config = dict(
    n_layer=13,
    d_model=160,
    experts_per_token=1,
    d_shared_expert=128,
    activation='geglu',
    router_score='sigmoid',
    balance_loss=0.00026,
    balance_bias=True,
    router_bias=True,
    init_std_router=0.0116,
    lr_router=0.000499,
    norm_eps=1e-06,
    lr=0.00793,
    batch_tokens=[65536, 131072, 262144],
    dataset='wikipedia_en',
)
Below are experts of layer 5 (counted from 0) of a mixture-of-experts language model. Rows are named router (the router's row for the expert), down (a neuron's output weights, with its number) and show model dimensions 0-159. Each number is 500 + 50 x the weight over its row's rms, rounded and kept within 0 to 999. Numbers have three digits each.
After each expert's rows: a language model's description of what the expert responds to. This comes from a sample of Wikipedia text that the model never trained on.

# expert 7
router:483436581518450469460486509496541437568531528552589467538503426434535569510494418470578573409479429429484513530481552444507496532462528484549454520457472514403582530515462487473509568447449515535545471458442484485518462488420565457491450476471541558493530498491540471525491477469573449571453516513567610522455589540485541565483428518512432508533457567561510484527374441504541481540475471593424529585522607303548502512437538501480479471475529382512502496502514590471517414505503441
down0:468568418487498460469545461503565563528532462481517466521494513513503466485469503454477490478525511514620462610547543381535534639545558535429504502388499578524499481577497481518551671503521457422527589454529433528538548513514472490524489530438470544480473513488451539501562516553429521550545437455549509421429488413548448479491479505502500523551543532457530437415526481398519557536504524569328505461567488561448533488535536446410421522518502489503457511499537545523424438564541539
down1:489423481439439450552542518465455431507526536565538492439473441450547497522510508547475530591492514398394528505449504503551502450564500425466454523450546490496518476429457527511534494463514533466462481527627420465580520490424488514594499544434472486426549494515490519449555533523550499514496495540466402420443445486451572524435554499491505537436500538456508490477402362474468429534503562501503510517543587576496541535460518471624497434497398434490489362477409460502418542525599419
down2:516551481556551591505529537532477446488472471483460511520382555434459455536494478585512499504449539442529498624593543498579476523562475533489513500528600465563520507556562501449461414472612465517418506449471495533419485554621508471610515461501540435570495486547398473545574479561538540480509422460496534490487599454370384554448474461480571449543461506455454474398560537479564522465538535532383519519531499434456524516505503489521462439508500443511532522418462522530546478436515511
down3:467470521530501444484447453420569513503515466473516494438473483516490467444548570427503554459512487502462524471620453433381519501465512609487501570562596397491557524586411516503467493483477443591597504495461501507639495470491561504604561469527478492591544522512430436438522417424507509493604524505454537506536477481498464596428454403431460536510526492524482594510529458490560535516458462498473535431428495481431570425487412500505534546563458548431562492485459464440417534531495480
down4:471537533511413533478510455465516475550552493556501441473502583508516480534472474475524445493633495439487516594414506541571632591451481535443482440541482558562551490490556477498447578481607519545507534551548496479651533571513461428526623524479513495518455523609538475543429437508492503473529453523545459483518619508490437427541456476493497551544443494451533510475537497445464505500425418463546422495473462496445528505533443519456572496502480524406580516558422409559588512567557478
down5:544486478473535456602510432504475515478592512465484497500560429420487469511452439435491527555497443557549469461508452591465478550485413491509472501517473576341530505472486464551523427546544437472436439580533439581446471480469411455570580485473508490509491459502523456476566597422544473515568525445552501523457503469436559510494608560442533585565523547431481586413499596565540482415533566448557474578513412524492409510446505520475479525510488501533556518450565571503559531413481477
Description: Articles and possessive determiners opening noun phrases in running prose, such as the, a, its, his, their, this.

# expert 12
router:537493478523468403529555554334494499541445452480554514497463532441483480527498507464506545560480539466593498456532474541426450458468529517586495547466486520459577543516465405504482589483481531518531473441523501449355504492463565480549452484527490482498462495457419369508498569445572391494473572499544527379486535495473562530387536450382446513570538482515469401508474406549543577572527525541527574516496505493468474566480543556485511472447518420502489554563528565503503454521447407
down0:474544467493481454440463478512506530555492452497481460452484444588513507503487535415484476542438521448570540580527551416538485556536506543340558555416555483544476551537501405512569602426468519479502562471535485538527543515496509486527456534459506491446432454551453478374599510565439539534500452433579512471439533472536512450459460452593435464512436515545480439456531532538439543534516570440379507519560530449572501429580594426475421509473515498547411488484469494576464443564466574
down1:462408510493472420613537508466491474534459588574526527422472404483554467446524583553493574622406509422444556483555562559502439506581474438474527548493551477433552478491445553494578550402407492498511536504597461468491468516434447451564502515419506531471573488533483500541530472521474476487463483517401462495438424511547551522458551526479440457499485520426537538522444450501481475551475491485407497464482510504477509527469597448601516417520403524456577366477482412516448494539538480
down2:519527535509537541475446513535552457469546527481435501564472549521509371550484404539487475491501536508534507523531471570554479398573509556444532452470509453525575531553568472434544461595607443523445480429451500471469556471543542421621488504595508444531401406477473531473595465580504482525485456465518527554527591487396457482443481379465588537563457485524550499513539593478507402498477490512466472449565473526527482544476603465525578494502538470507477508404414576539510488494443557
down3:507471520510503467484499485404535480528495446477539523413457496533513599462440497540506482483462414457519492418607487554495486502517498622491467545440536406520474521562387552575501425590487506540633468455483429438588524482466686513589591520463480573564488500497570448470485348465504556592529503514471509497462559497506521594492467464478501544510557486522443565503541516527517462448533432444514524484443511467429565407432439508506569488514452467457511441493515521510462482467489512
down4:454536493487382438491533531434567468551556521479535496523506581474471437486412466430555476454588472505563468623436484488534641567454452480503533506563446517552492514596527421507427582500545478476502503525514462523579475564488495499422478438426526487550484512545551513500411417406544542435506496497575428514528540514436539431578491497526541571528447494482572530464541551480450464426457418418523519468519512471458539546565462446519529490507463515469629599544436483496592477578480550
down5:483448524513492418588470529551520536547478571486533542455518425476485438472507487455457496536501475504505551465500511578521373514461488460495430511530511587331480481492567474524508466550612511489446510593533513592431459489452444497516534573543433494491403483557537475583599529440524531536556476511547439481382441469407534477557560468452510507510507534506437534468469529621524452497624579470591523499472388439441541530464538587524505565491457521495466442454488511479494468409500505
Description: Plural and suffix endings (s, ers, ation, idae) and commas or "and" between items, common in species names and taxonomy.

# expert 5
router:523502589521443481517602473496526447572544500520456578581511511599570530475480388550579537467542467464568434463551501527485488559447515388560482521486542483523571487512538438518480585424505557494550456464493402507530503500421548516406538509415588489539477519425444392405464543561566541463469465528595524454433568550480598469442499533485473498498453536520479432473462431505492536395557401444365494509471449400560491512486579522533522512497487484475506516529490489544535546508464477
down6:486473439470520546655533487434411513519472543543535477465539575560422608489457478400411520512599531534484537512505530486453528517533552473498592439480564511447477451503453530477560505463561481466515454585524559519542512480538540430524519486447479591533481526512516575514555419489465449451446406547379553465525544569424544477492465537573475431478471495453498480467387536555543536412441482437543529463491475549459526518424595470569447560525516464554566488553587560443454472473521415
down7:425565553478479543535464546466539447474473558488446571498434468525492583465437460518541493494541460473583561526450476537477535549455513489415522539576506608489505550529528573503472550566686419438404478482449454432510524461505608520503480469492554498546436506579421506541427528545512455524509494426482513434456524559480422437415563505479541466456508467529452515405489590533488503470554544561452475587505491568541475399501461537500482566473609506551536599490529465493512474474547608
down8:430480549517521489415505459477542545512466450475523509529426537489513487572464522411505487423467479517535415435497502547500533443594573517531519546592474466399481555396500412536484447550467472434544539555595551554569475508493603421553474500523441483397594511407459519481572517560475460580536446543476462446490622508557492497487448396566510438485494497492517555495432524475513564441538480453587437473573551402480509482493455445521548457517478564565555547536442479534607532561522507
down9:555477590509429505467597522573423478520540537444512501536442508484487458528516534522437453490500574502535434577468509512456530395522476449464524484426621485531493470512504507564426461435591431537501601615484455478471459530610539464545539566531561578492426469509481423451501513514531548570498519396533516481448559451474423527501520487496558480584467472478512511528507546584478540434485509493488494552532389471577508559493430406511474457530445494489511682500532512552613552531499527
down10:472445476479522502477424508564526544468480515457418492429556533481564487442484474432428554552413570579408626462466586463547396486512382494470525518453508516439445508549509520502536460500437514479468472500574514527484460499478582506512549545486492501548528468465510453534488427527448505543463578546473392505439431498526593449395477518410558380592550603581462481537584497424467406466508514525510453488566472479404533446428510509435478526459486456507492416475494524469574509469533444
down11:533439439469487389548467398534491523457515560430371454484539532477464407536448566581481512510423490534456462509532489562487492467504490560567522447518504541509450523525457616517447535489487512466379459590523536529495490526516513436513554554577444448507447545515547523568523555424493472497489483551522608560520537520440446531560528527585461426505464467472584542452483510545527560533563623572534460437444490495540411481517455441460457480519573496578631440498552483477472546579445564
Description: Line breaks and heading markers ending short geographic stub sentences or sections, plus place nouns like village, County, District, population, station.

# expert 10
router:545512577493428522488564503438494503505532494635458495457504430444578525614507436467618541482452434456539491536633532522436538523424511443521520528407536515521449488407400427467512529403485501559535491502482520448544507522440531473514509470447477529443475492436489418489426438426593501550464605565568531480419544479526510474496493550507405475511399570420521466451481502448528424452582543570412461458507539528525566540485473481507520476546520538465536517502456581545562507498455426
down6:537552492435541538629599520414450514523567544500483461499562562510467596489491503494435478497652592456513557557526506518512553516577559537508600499417477598459446462476532498473596466486465519487479483549513505530488518500538600476449516458453426534438559508516468562481525409551540482497414431502418558497484555514509525518459531453546463389416458542475480411504458536514398563462495458432439580554403521511456512476471522487550464572560481557521548447575530545468556504470482431
down7:440564566495475538584498546488570468483464548500395513438439472487481521497448485495528510513504553490640626489559438563466542512524440510401462506566536598499537506521448493484464605509751463512422483506502452460473518499444574483456503477454525502549440499569418459550399550505507485520520506514514534455524595508461439468482560490474527490513485487477508569398433503624517434490556546557519477581514483539489515474515468577523494536467484439511495538445522476518546487448563548
down8:494530544635517520417449469504607595512521485437539544577447589503541570481507528419542530560455470512506479501593498552519561437560621499539435597495446497383447561427431469568480445585511408405499492549506642606507477492515552470554492426534490494483597528472424530476545469463550517553564458558492531483538493540541507470518481406494541463466476495491500558520437548501528465485550517448478489510480485494492519469578477430582526480493488512639506537502502489500531564520509565
down9:544511497457478536499527572521464475533617530464448536521489529430545514555538471543452371513534542510538448594504507494446564338531627465518506486446571565598504506512542512511441508446495427470609552559514492503481464492603480412554544465521551530532515463526392469494447432509532463518519436414558629421471481443434441559527484392493559482573485485518504520523548553520521493437519441501500485546539423452501475538505478390549492403524477469468540535531521485478590555539500510
down10:477514488515560449536513534543481481470478486480492526413507504412524486510529523413467632574428507540467523450456530452479363551556393461526501508541586545448492536531482540525481412483393562530402473532509491557532526471444469550518459591494545578562485433514541524545568467509536566579538570545503488544412443514485628459527526497454519427515493580507427440528578582454527426448457568436480427520545405423485496451428508471398516502458436474471512446480463550516533468500431493
down11:567458458483541423589472396535489534388453519504462407473558506471531445592467552551432498496468468480451487515538472582427481493531512545524515458454468563552461482542419578532559416468497492583419453529441459501484496519560557507560487553590465426495460544475488524476573553420469472549453507468493473551467446602457522523561568518505364426480498470401566561480538490521460473532577565548484434453445494530514465447456496477421530543454583526437596451521547457457515560595558532
Description: Auxiliaries and linking words in running prose, like be, was, have, been, to, for, often in "to be" and "would have".

# expert 2
router:427517433540463574459545541483555479519465558434573443427477491521483475484583477478458509530500512473548557537509523456420481541407439435531456635398554501458516500521441411458513593569528477589533440569503474501497527531465458544595551533403541520538512555516503557494530630427493435499518540508536539511486499525503467400429438491387494500509449463534471456475412500489567391416478554586500572595563514498540503432606472482434465471474535490475462540499541488493533479442463431
down0:484502455473447485472503490512604541537528425509544546468470437556516353496513506433455423503477446428574453515540531471511474491509495549425493492453542436559520511562506450577561663456444610490523544453587449519533631515491562524537435547459408532444488465520451489477610534577457554548550440467547441446450491521456506437428537458488500490545522558556445476526481524486451499522498530487364468477500499562545473442550572449400414540499478487504459526515498476537494443600530553
down1:432493486477474400519568548442442415501477482596569514443517524494523491452551516438535551560420519535431597519499483516570464508585418461461535529392518471398536503493500566491511492435502459452451544541530433545528509527450452463510568480490478494532534451574532506489505504581506519537514573469445478437500406473499544604511617492500447480440581556400621426546396410501456499541497554509453511545552521472459540444504565480568507473542387551519584441493479499524441490538567423
down2:572543548540532545503572507490530481521487511465466552541486562488420455541482431479515434543460513499552516585550438533561473439537501544486462528496510546502470497528590479469485473522535432481470457424512564530405504491592491458647469401566495481617370430517463421423586472540509533560494482402494500463531577485447423381510511466509500550623482497437506507490554537545563593499459450476399508496559495521502499469466489495588491422501475436474394486415463445543517483420506473
down3:455553495523506484548562462488568457449521493518618468424470434594509526498468545474510548499560467455464506496548502466522504413465500597390470517492541481484452526513424537557470526565444493539629448496461457504580507598499584599638605496527472567542531516417509449409504487493455504585605475460519502514538570474459520575437494419504538524521590547539398482495490565518478459501579397455493509463466478509454611483426478562449541526425460509469526466532452490490427508511477508
down4:462484551498444450512483548517572390506542463473520463485497548486450466480468485485500452516590550493525465543426428511525614510391537482511446431542418441495521437590521453466506565432552463528537521495535548456563532557502562530436537508485459515530554564574610531503361456493576537481498462553606446481521572536433554440565503439449416521496447509457544523473634484397488488513462427410527472530495526544564553478555533465469583517530492515477552543465471468535634514573530489
down5:528463491465490448576519461506433518553512552455593548511607459428534495518480427492509452519533441564470518479534481450522448514478419426491493528529465468443447453490466509546488449570504495415496406641490492532417543447441408488489536449527470547489524485514507444407583583446476479477526513469489494522472453381425478522464564492451524533575550560445443512409447555518503471466583525392628499562516395424446519482383465520437461503562487571585552525481537552505499486433494483
Description: Vowel-rich syllables inside personal and place names, often after a capitalized start, like Lo-re-na, Pi-et-à, Ne-zi-ri, Port-au-Prince.

# expert 1
router:543552555542471516540372489445579479525484518434505477449402547452499561532581466487440512490490467506510450496554562500498533502424442405507485520490568485504523533535555497409519499583507612582562456602537398412472516508425477517510468470440514540544575539429436504495536519436463559564508627572528556539465557520541509485399486500484468551566446588534510460501470538490426463482445477516506465563559524511480469476489524552477488478546504488588478550509495513650477328513506540
down0:416556425449515495449466452535545555528520467489551478495475448531506419481577501419461457516536463504546484500562576445534487570506540584417481519381558563515546545611479536525562593530461491423434573474587399566406481460481536462537485495405504504471550502517405545493520494526461456473483570439506580389431517459534492514503506540459420520480497471505483443450493563465457453522567507476404535451545468539578483381497578450494399551560479465507442531541482524551533425554439543
down1:419500460462514493603507520481436410484451498563479502465509498504503448472506503483455528595425549484418517544529512504530432502605497471481553524510471501430522425461399537469548469411430548461545550552611425538494505556508419495499488492422405537514483489550506509532494482440476505486504541519385489411453436483518511578447583532533438511507483518436586453475377424466475484442565595461499550517566566595484574492487578443476479484536389545513526369496472484583461505562546497
down2:583591495494505629534503472495440486489586470486470440616400574460465446548415431594529458469576478501513511590559507627549489427553403550487510535529573485581541502518574464450556430554605452404454507441483481513480416443559543474530474497509502461561477446505477494507569441554497444476511420424504530461485588499411480505487544430422558527542484510529448510507549567561527539536477428498459463516410492537465503506543512446505523512498444461498532564501486535534564461433507581
down3:410453511479518475498556511449533517498545460517500526477413504547508529449511542535481494453484419484477502441571488460484565531532509561455454546466494391457546549528432545521446522560416513562677486448461480502624534548458600490674525440547476503529523510488482461521532506468479515561515488546482496501439497450477448591450380377489495538581564496514481580516500515566498498533525492465398533485464470442506551455418425539483552537473446522398526480513509546577393562483447520
down4:451569538445442473518495532447564403558532524505463413510531559440550464494415456539562500448608483484539464515469531548516617583436473531497519517547446468557484553563513469445508598420496461518481539557465484540639484516459485530463524512433475435484485498625560548510381395513603481459516437480560452588609537564504502447558463511537478535525412482441551538403572507522491520482513460463516456439509524515456512528496512524561553466530445477497584551503401457519566490543518556
down5:587432477509571500622453482536465493483527533519454513564512452472498512492461428457518527536476433561485483477540512541433455567467394459449466480565537561382522534568473471520514448481624486407466447633508492601458468454469353564530522482553526515487479495536521455458574611497557487481571572522592475496457514535501529495542561526411519526463587530437469523460476545562505461503606541488537494532518379458400498527498516508413487510459536529586516533463530579461466509461534503
Description: Single digits in sports scores, table cells and date numbers, plus month names and match words like final, e.g. 6–3, 2:59:42, January.

# expert 15
router:533454513513472576493566425391559469469441543576476544549491458419467515498569566440476487545513495470501495438509533459418401514505442541563461583495589501431520547487472406457587499471476466561593460553501477353484524500465511468530460446499542466499559544509487453515500459429531520477532530530588429513444531497470562460480546540542396530534412453558491473488485538522455498490471534677469469485505458373495460567496574473500432524434529398478574544524456511499443426485441453
down0:474537435446423461480499490493562569504472404547533517510491520578503430549499486419499487504508427450554502590556470392518488570561507534397469529371497528495447544537544439477533644442428554475488577456537462514518551550457491508527455539451503549464542474522414534396560515590419467560546470435550485435437553429458464488481511469515428498543486521544493520459539504514462561559533553504366461511582492494512489452526552465421440519573498507485426517493489552585456416586495575
down1:447430475454512416573547562466458409457428564573480472470552472501527482484476560571481508603410532484495513462488533570508489483600434482445514534508563469405574542512385502512624528451443541494484561502602438528494506483407503495534489511374434478536565511520489531485515509531542496493502594507480512407458411525535568543439583546450462481489451515426614509526445460520478491546493542466465469476489538470485545465500584462547498438513489505514537354504479456529402482518608438
down2:568497485451551581471517469533452421450561477500497503545491600541408438440467490485553481548484536479601501615558492518532454464618454524448511438520533487532522447538572494482545414575625471530434501416478512513487518482617496403510526480495499421552475476503473434404563403508446470520420409441496477544513576397424449559481526486463532465603442476503476483510528533471436473518478503490402441481538487483451536515477516489498540454520469459506546500365511544537550449396476534
down3:461502535497469430535554475468569458506544438501593504458459399522472556458473516481509448458480471473433479485600490458499483569508473604490460520508576446456485558502394512507458518563447491541680501495487515448605516545476657547617622458472502561570483473496501490443474423452426568587539506515533470511516580498475549565468461481447489567491568488549434571520535475524523483490549448504469528478486520495403585425425438579487483517503387518468493530505457528500470452515466506
down4:461520512532395451501547498435582481538534522466526480483503612520507487473395493402549478431612412469549463579465463551542632571481434536540513499554406551536493500588525444494440618488555528447536519521496422500550513549477476458484513451414511430506458460581571518540446420440555519424542481522523448539508591519467474436574472482519526549549452518479568525452512539494475480442465436440525485465553478486504553516589521492472515459474490503463627586525442429492591500581495551
down5:519430494486536486556437518531490460460551554428520492489582492437527470486449410430521498548492470537556453440433538459480439506496422362499490561448446542369455457450523493513468468517538441455495482662542493584447489405454368487523492476521492509482471475474490514402592636494547500456585529483560526504456486388462524459474610534445574510491533563483447471454489521493459518480547546478529476530546358507480454464501517462483518553498469545575506501446551545483510502404539484
Description: Commas after clauses or quotations, plus clause-opening words such as As, According, During, And, e.g. reads, "Bloated; in 2019, with.

# expert 11
router:446497534557494516451565541538513448532487465447522499434451491456508486483512475457562532420387582437572461514499567482477502519422468483555510533493493483469542516519433500471538555374450555505496510617423454595536531554497508586458469496450544543579601511440493445479543552396459426492425498475544513466451568531473474546512435478510518496550482454544472432517457507551466461431512571521505549515472516517634448521519478412488497626390479541619499520465483538448477435392404442
down0:515521453461496518451495542527596530596477481588506500520498482594495463571498496406483499510464377541587561578553464464529495555521460500394484521443496503506488461542520437488559646460495476400537533491505458497510554505503565466525461508447480522435463514543480483494628440557464468556442405423529480422422543509513484527494458495494451439581490511542555453497534575477480557552490493522370538506541513524540540389540570450421376500526511456514487503528500515534426411596474586
down1:431463504485454424558543514483447468468425539592567469471558416478497458497528559550465564616451501428471523489494541553523508509613455405470537518519528492471515523474403532512554526476455495455539507534595463542580468490476421506537514521451473531547516444487557561479484482488458506556503586560441443459494389470517540527472621554552453502481491494496564497537481357485467489576537546489473550491534511485487567455478594438540567450499445541500556338491511427492401470596547420
down2:555536521504546472509538445501456537488571473530478497522553545529471479555415457542557507524575485457559501594520495551561432425571479542497504435476457468480480472559583475416551429590551432491497465481451503552451505482601552454630583467506624448531515463492474477443596489535497491485501433391515410540476566423393467554445514462525572475632491476472531469497598577478455492485449472477419451505502455474493545505467523416570507503483482504448478470424460528521557465427507621
down3:460481504483449453491538463473579512500533442468538476457474456540504499428520483482528460471489458512454490468583524468430511531496514608497542554546536444538476515534422566496434558529395503543704492494515494488623548540474657523620568434478524552581476477480491483474499410436508532591529548527443559469521514509523477584464463438484462565429529491510480600523520490520556484540537461490508489419504456500457661437451458569484496586486489512471508448478490543473399493507470448
down4:463481508446356455508500501498581427560520437517555505492452595528558475491469491491613479484602500466488549546459477531573648565447480547577504456543493442528526494623514492539476627506521485514494547505490523513609521558475515487515561453433542453597492506600528483506401443499485433430539471514542484511504540572457560390584462518516536540497437509491548479469497555460492499459467441450540416493500492510491554545571503460569551478560461499479604543568425460522569500592513530
down5:501466526442509479536501487543532492477518526496537482440553479416518466468501471432485544514562438557475424443422465529528462426502475414526549481497437606377472467483488551516538437527610551448458489629521524601435485496473347431531567458520525484487507490541495440410561572475550483528592486475568511466529464458461528507535562538478533556552443508496465530458473469521521447439648571421530462608535392479435447465407506559429494506482472529536491470456496465494543531424554488
Description: Short letter-piece tokens inside or starting words, and titles such as Dr, Mr, President, Queen, e.g. def-ect-ion, mer-cenaries, co-ve-tous.

# expert 0
router:488469495577544559530561453473548449511510495520529520416421475527564495561544447421443547609564486528569391558491503504528462514472492506533531495464516483535530578482492522445563451546499543529566438571524616454377467532405573502522381399466508458505540619555520409523554566464584436577512467476533590551539494561502545543465490411473506514503501472553495480517461485461469511507531472528543413484569516511471618464536588498525437494531542479546459566509520529490536571434465395
down0:454562441481526448467490510514534525556441456480528545472471455589489459536483464419473397569530499466511540545564586465559550508488539506411504440372535528570501565559495392478535664496419552447512512459512450550509584506490556459529510534491483543528510453567412492403585521568413491532556407527558534467483501500516466465412431481512465516508496523483462468470515541470456484502520554480408475507535486526603493488571594379495447567533545453539451467505494531554453455560459609
down1:445496499480484426584496562515424467473434524509540519444617438563484497494581500472463484603464536461406520540518553528572493480592402428498530526493552494359507462491490497434597536476469467484459557536593388511510450483456540489538502562402422497496502485502456533486527526518512490496470519490488442463474414582471552577481641527453455449474571468486548504476429502482483476502519547510477568491537529473549577449501616489552541442448421484555557369471508416499464526522535417
down2:568507488468544611488528492530502421445524479500474529611513551505434411581443455472511467519588563503520529561465492505570451435589484500493466429478531519513557501546638469460535367598603433522419510432502507559406503490579519433581447453524505481516432512458430523489590428524516500550482377401515563500539573454417458520414550457501544425577437471473488522442509554478488447512505530489451443544529509471527539526518499501550466497468498477469476465440460516511583494459505579
down3:517498567494491452495482450476573507495553430544533489470477385587547508537433519534464537430508447443503515447544495474396496536466527577465519477549551474472471535572418540539470482516484468555652497530548503455629518554518683535585540483533541538531520514514509412494483436481509522642580519495522503496535585491547494593474431414450447573478543554503501511502491498460526545441558495527486499460464470535509626444467484579492536578519471527472576437456460574498449471522469427
down4:474543496459392481530545494471525457577538512477480510486454568519471437471429498498558523464631475504510461600397423522506617566429477539543603490524487531535459494604524492502520633471564474469452567492514538485547530457460467448509544470422489454519427535548502460568416425428569506434478379540504451570503567530545510379634471499482488509474403540485545553455555520446488539460448433437552494477471531476528542559540492496522494506491522480434597573513502484510575530542504509
down5:508484478513570483563484492529555565509494558445509529488576466445530529539436427490525523590564447550540471476475481539518448588523521414419421506468505519451452487473488561563495464498614465398469436558534440518484401478395480494597529542540525481431516472539529415445585568457575514481507520450539567419495423431475535461536600557467537580529540617498478518482481561492470460515602560432566467576585444500443518501438515571435545512528466450547556492386505513531546547488519517
Description: Short consonant-heavy word pieces in the middle or end of proper names and foreign words, like Ninten-do, Lithgo-w, Kyrg-y-zstan.

# expert 9
router:440372487548481490490548505498521449506493489654544606453463415385485501561565462538524512516452513494511455477565518454475510633451466462475486539446499494428467521466489453496553470491500492564535540444475546484425524494422487543495517555400564542490468558490491509439521617527565462527576561506555549446498538513541516566473493486529536491573500494359464501500507392573555431525602504558498579479508533483436496527478507422466476533475584473572518514497352549493514503481413439
down0:508502460491483466420509472534584518536537474506439475513483400530496423512501497433503427477520466528523518539468479412563497530524522502469440488357447495563495511586580494567561630443492538449539501524602455480467575514461513424548505499451466471464485515518417534473544477614446516465463431439526456444443509463498494534512529414543454514493507563547517454441465504470429530553472548419371458486550518551565471516544572418355422555555529495505449533542463554555418448567570569
down1:445487547482429412535579527441357499443483578562508548465597472487558493451537536452510464602464584518472516514450479559527532459592488479529554556501520526440525423498388466502556532355495453488502563497653441534511487559407470506536517458469518522530529489560500500503433534499486524521525578456410486479471443524549538544450595575503473491483571523459561498524486425517446448553484536550481520550533528443535582515483548437534494467580416538522534393542526411535500482512555435
down2:554560465487510544477564494508486521502532544554520537584459576460460524474480411539515441546458486475585485557534509586578447441581514539508499471534579429534540558553571511478507456549620452465388483430480462542510508504614522466574438427529562519527394410500432518418513482526441571550509438419561466534541592458419443563453468447484474486587527466491465455506517582531467475517403443446436479503585496495493520486519512459502524568505455441480480573408494502537539482471392577
down3:512475517522483490532546466474580468429516415491572478459543422580545520515441474498458449516472487430524480425541511484400498491464512612465525515485529472525445564584442558542443523564442543498664464477519416504607468501427647476616575524511536540567482509444545498506487460438459563633561504521439535555508545529502454613527430459500521583476527494596487562506501488537536514533514442497485473442488522545430573450508564455488536536519457548491528462530402520518434462508479562
down4:404522472440403460527512521489557435517526453488496454517469561511540472557394474465571517514649478486484488595443468496540630525427419551498509492582430475526479474581489439515466611423497505512489560482504489516588438516452507486455506518400459480582544515628540503483384397441526554401461457506541435533535520503493582464578511480509456565496442492492538519490531520482445506451484456445550516461505492462493567516565491477547545456502459486475603559516441446476533519599573545
down5:531440527482546430493484541528407437502568533487485528563525410469483494437483463442507485499569439505451442457517449571529432501517449432511453483524459496493504538400545522553500514496570464436408505513518535527426525391452432512547486396478419561437528426513543479488529619442537478534530597446529556485490508476471522536504530490486539520497549537502435490417412558558482488521577566445497551612490298489442453560459552589434484563449431501459469474522485577464509516450556489
Description: Pipe separators in wiki tables, plus colons after infobox field names, opening parentheses, semicolons and equals signs, e.g. Names:, Sport:, Sport | 3:18.

# expert 14
router:469506616417489487405511454540519466511507484459475452457519459509492543614469450479586479424390410525519538439543535450454490492465439417584588507524558464516505472450502471459553517551539502516534449564531449607506552502487574465448494458478475437506524567505501433533573530503524506483507500508500466511500515518499517565354440426492489602545435551496530460516495433638554606485534419567508477459594528475587491514551482472513453466444554444490585511495421545581509550515392510
down2:508547433492534585491550496531478486520546490480486452481464617492444476559493427518525449547512468494501504565548513549540396435568551530495592456572501554493478489460611485448498390548640445435505520444509456486463468491576557422575543461472541467610481425531422441458586482569493507510453457455532477506519582465401435453495503440503551448579419526498465493566486544462509496517543482448446414502514448488511592498547513454594462491518443477485561501439408583559594437506510524
down3:486534593571368471509470482495547508476560474456484498421524379550511538482503542502505476479530463428481455497529529426464501459496486562466502552485506415511504581565422553448457471528425505592655477506526468417558518581497598514583541422467508526642485479524510431474467412512548533620543478543465506512536530489510497609472456473471433515500519532525447559509505548512496515541536437470482488441503464467482643391476460544550456520489475527491537388489422479462430475461491541
down4:480520530475424456502576474497505428597499497534340407512507607525522467459418459511557515472651439545447499577390477498556676493431500499523542527521491508559583494547513465467522594488508536525466586508533455507552491508513512430489491493425473515480492514562511472580407390497587530515499391495523467495488609471509500459531477473505477472480458458457542490436529576443433544482498451434514423489470507562505488505543446499525516528522458471452557588481468457465578440557517500
down5:559462471504488499551454466524500512452537500452517544455548523495529450526486460487531526569517458581512490431512522519447512563515383419498474548542460578437498432498505461542481476542581491393512469632546451554434522498452441462520562510531513507497467549516447516470554583382526546574519526434543501577470426478515533546427567528406569519554511604461433453419472581595451469453632581417525430519467413534416492483477482585457492507499512520555502578480485500512506473377514456
down6:551551494442530496537562505379488427512527546449579383456527560472453515492395478506436440496615531526473530538496514512559555574551540475571581401483561576457459476415431486454554528502488513446469522554510500445564526504567608453509497471503414556518467549512527538542520429525482508495445487528393491472543537513498538398462448496481471415494492573530450416488429564548414533520430470510564576495443525544463529499421548525564462550527450417597557498531511553405507513486508429
down7:451515538477485572492591584481497499406504529512455505489409500516522492492445492513545495500511543503633605509538474503450509511543548514437468561547522613481520488548497521521454581529718426476398528522462507428564528469488582476454474494476515474572417511588465506551443574470470507513566505448527563515489578454425523432441584461453576502500515480525496524453478446624509454488518552540471468517567449505525559470483532577510454592496540449486457616540509443504529507471547566
Description: Prepositions starting time or place phrases, like in 1940, aired on NBC, from, at, plus numbers and directions like two, second, north.

# expert 8
router:498368570607491508453516524475503431511523457662473468503469413450475480528505505484521510460434494502486475576514595545435483576544531400488556516498593409523459488529479471493549524525547485569562403543516550483526523487491547478505540498438519471481505495422383456489575496450572466471509538534587550512492487549487531586436480484461429576533401485508588485447498476507399436522482462574490529599488417498557487435520604430554467467392577494520481531532470475445505439525452510
down0:473470404435526523519539534480599585503494446518520545487491505626547433535504551393415512539473511502483562502560530461513499575494510511390499481410558459499538591495526457561553666478417501481447560492525493475474544537518444455580494494425525521458451478552474532466549517512479492540465471412489501498491506542488455420476495514544405470529525524613527448444529581520523601554449561509401514445545487536504516510447590409435452513571489438497421458446464433486429413514527563
down1:486465514457481365489470523459481457508480520500535443377536464467559428454520529523506613631471551465462511507476571557490389477592520418429485516459534499447543518458398433447566549535474591420473492502641482507495517509433445496469561499467461509471483468495420496520506479488504492539570534499429463463545447497543587506414588523463478501467528532451600458511476437510485503555502573538534552489509553452518485452438583441525550491548396461466488368492429482477486557562544445
down2:572562522528552592507555475551438488464513524579458494572476556454466504468507553589558465532563454523511482575485470580617488439612471508482579457464519561526512531595562477453532472581626459486414449429469470531494421447525514488550485399507525471576487538509429493473608507508521517524563398367519488476486575492523445571539514474423529467574471514477444552426554609497451518500477501511463442463477492509544512552502521507482501452441464575441534542406498586517518533462465570
down3:503467553485433480511468465416524588499519464563572534470433411546449458467473585481504554507440459507509438495544486478423502417533547576427478551518456418558434536564456553530456517539486435536600508518459501479569541541542670490598581489512520514582506428511487466493467448497493508632508479495454602467495505421493492604410462445477425509535574567487489568510478512568536543487516398454430496460514503534463600488493428467494552579496443521427519442461468567547480487526503466
down4:465541441467429395524507497449581487551527534487535523496589530445505426523508485542564494486554464481509517530408493531503614576435545541558562472578434495574528450559565420448477613494542538522466521485484479481574486537474575472475507463507433498581508493591520532486397454495501469470552392479527465621583534467466524455557518487520560518537461458496436442445566490458456503450433414453542465507473493603512557522546459500521544507526385480397570557549450435480588489538547586
down5:532452463519432458504521495615494469466569439510516468518534456480537581483484433491501453544435434521504495454486462485455419547487491398525551571499492562450579497448553504530522441531600532393439453570488484588384509449486436480592558467517420462420478408491578393467539572513544518560528497441542530562494448423501554552525562535434539634496479526445484535507406544497521492465538548501532578528532403495382568461440566533484527521485464482542505504551505530460500519398501505
Description: Bare space or line-break tokens after colons, pipes and commas, usually before numbers in infobox fields and tables, like "Crew: 23".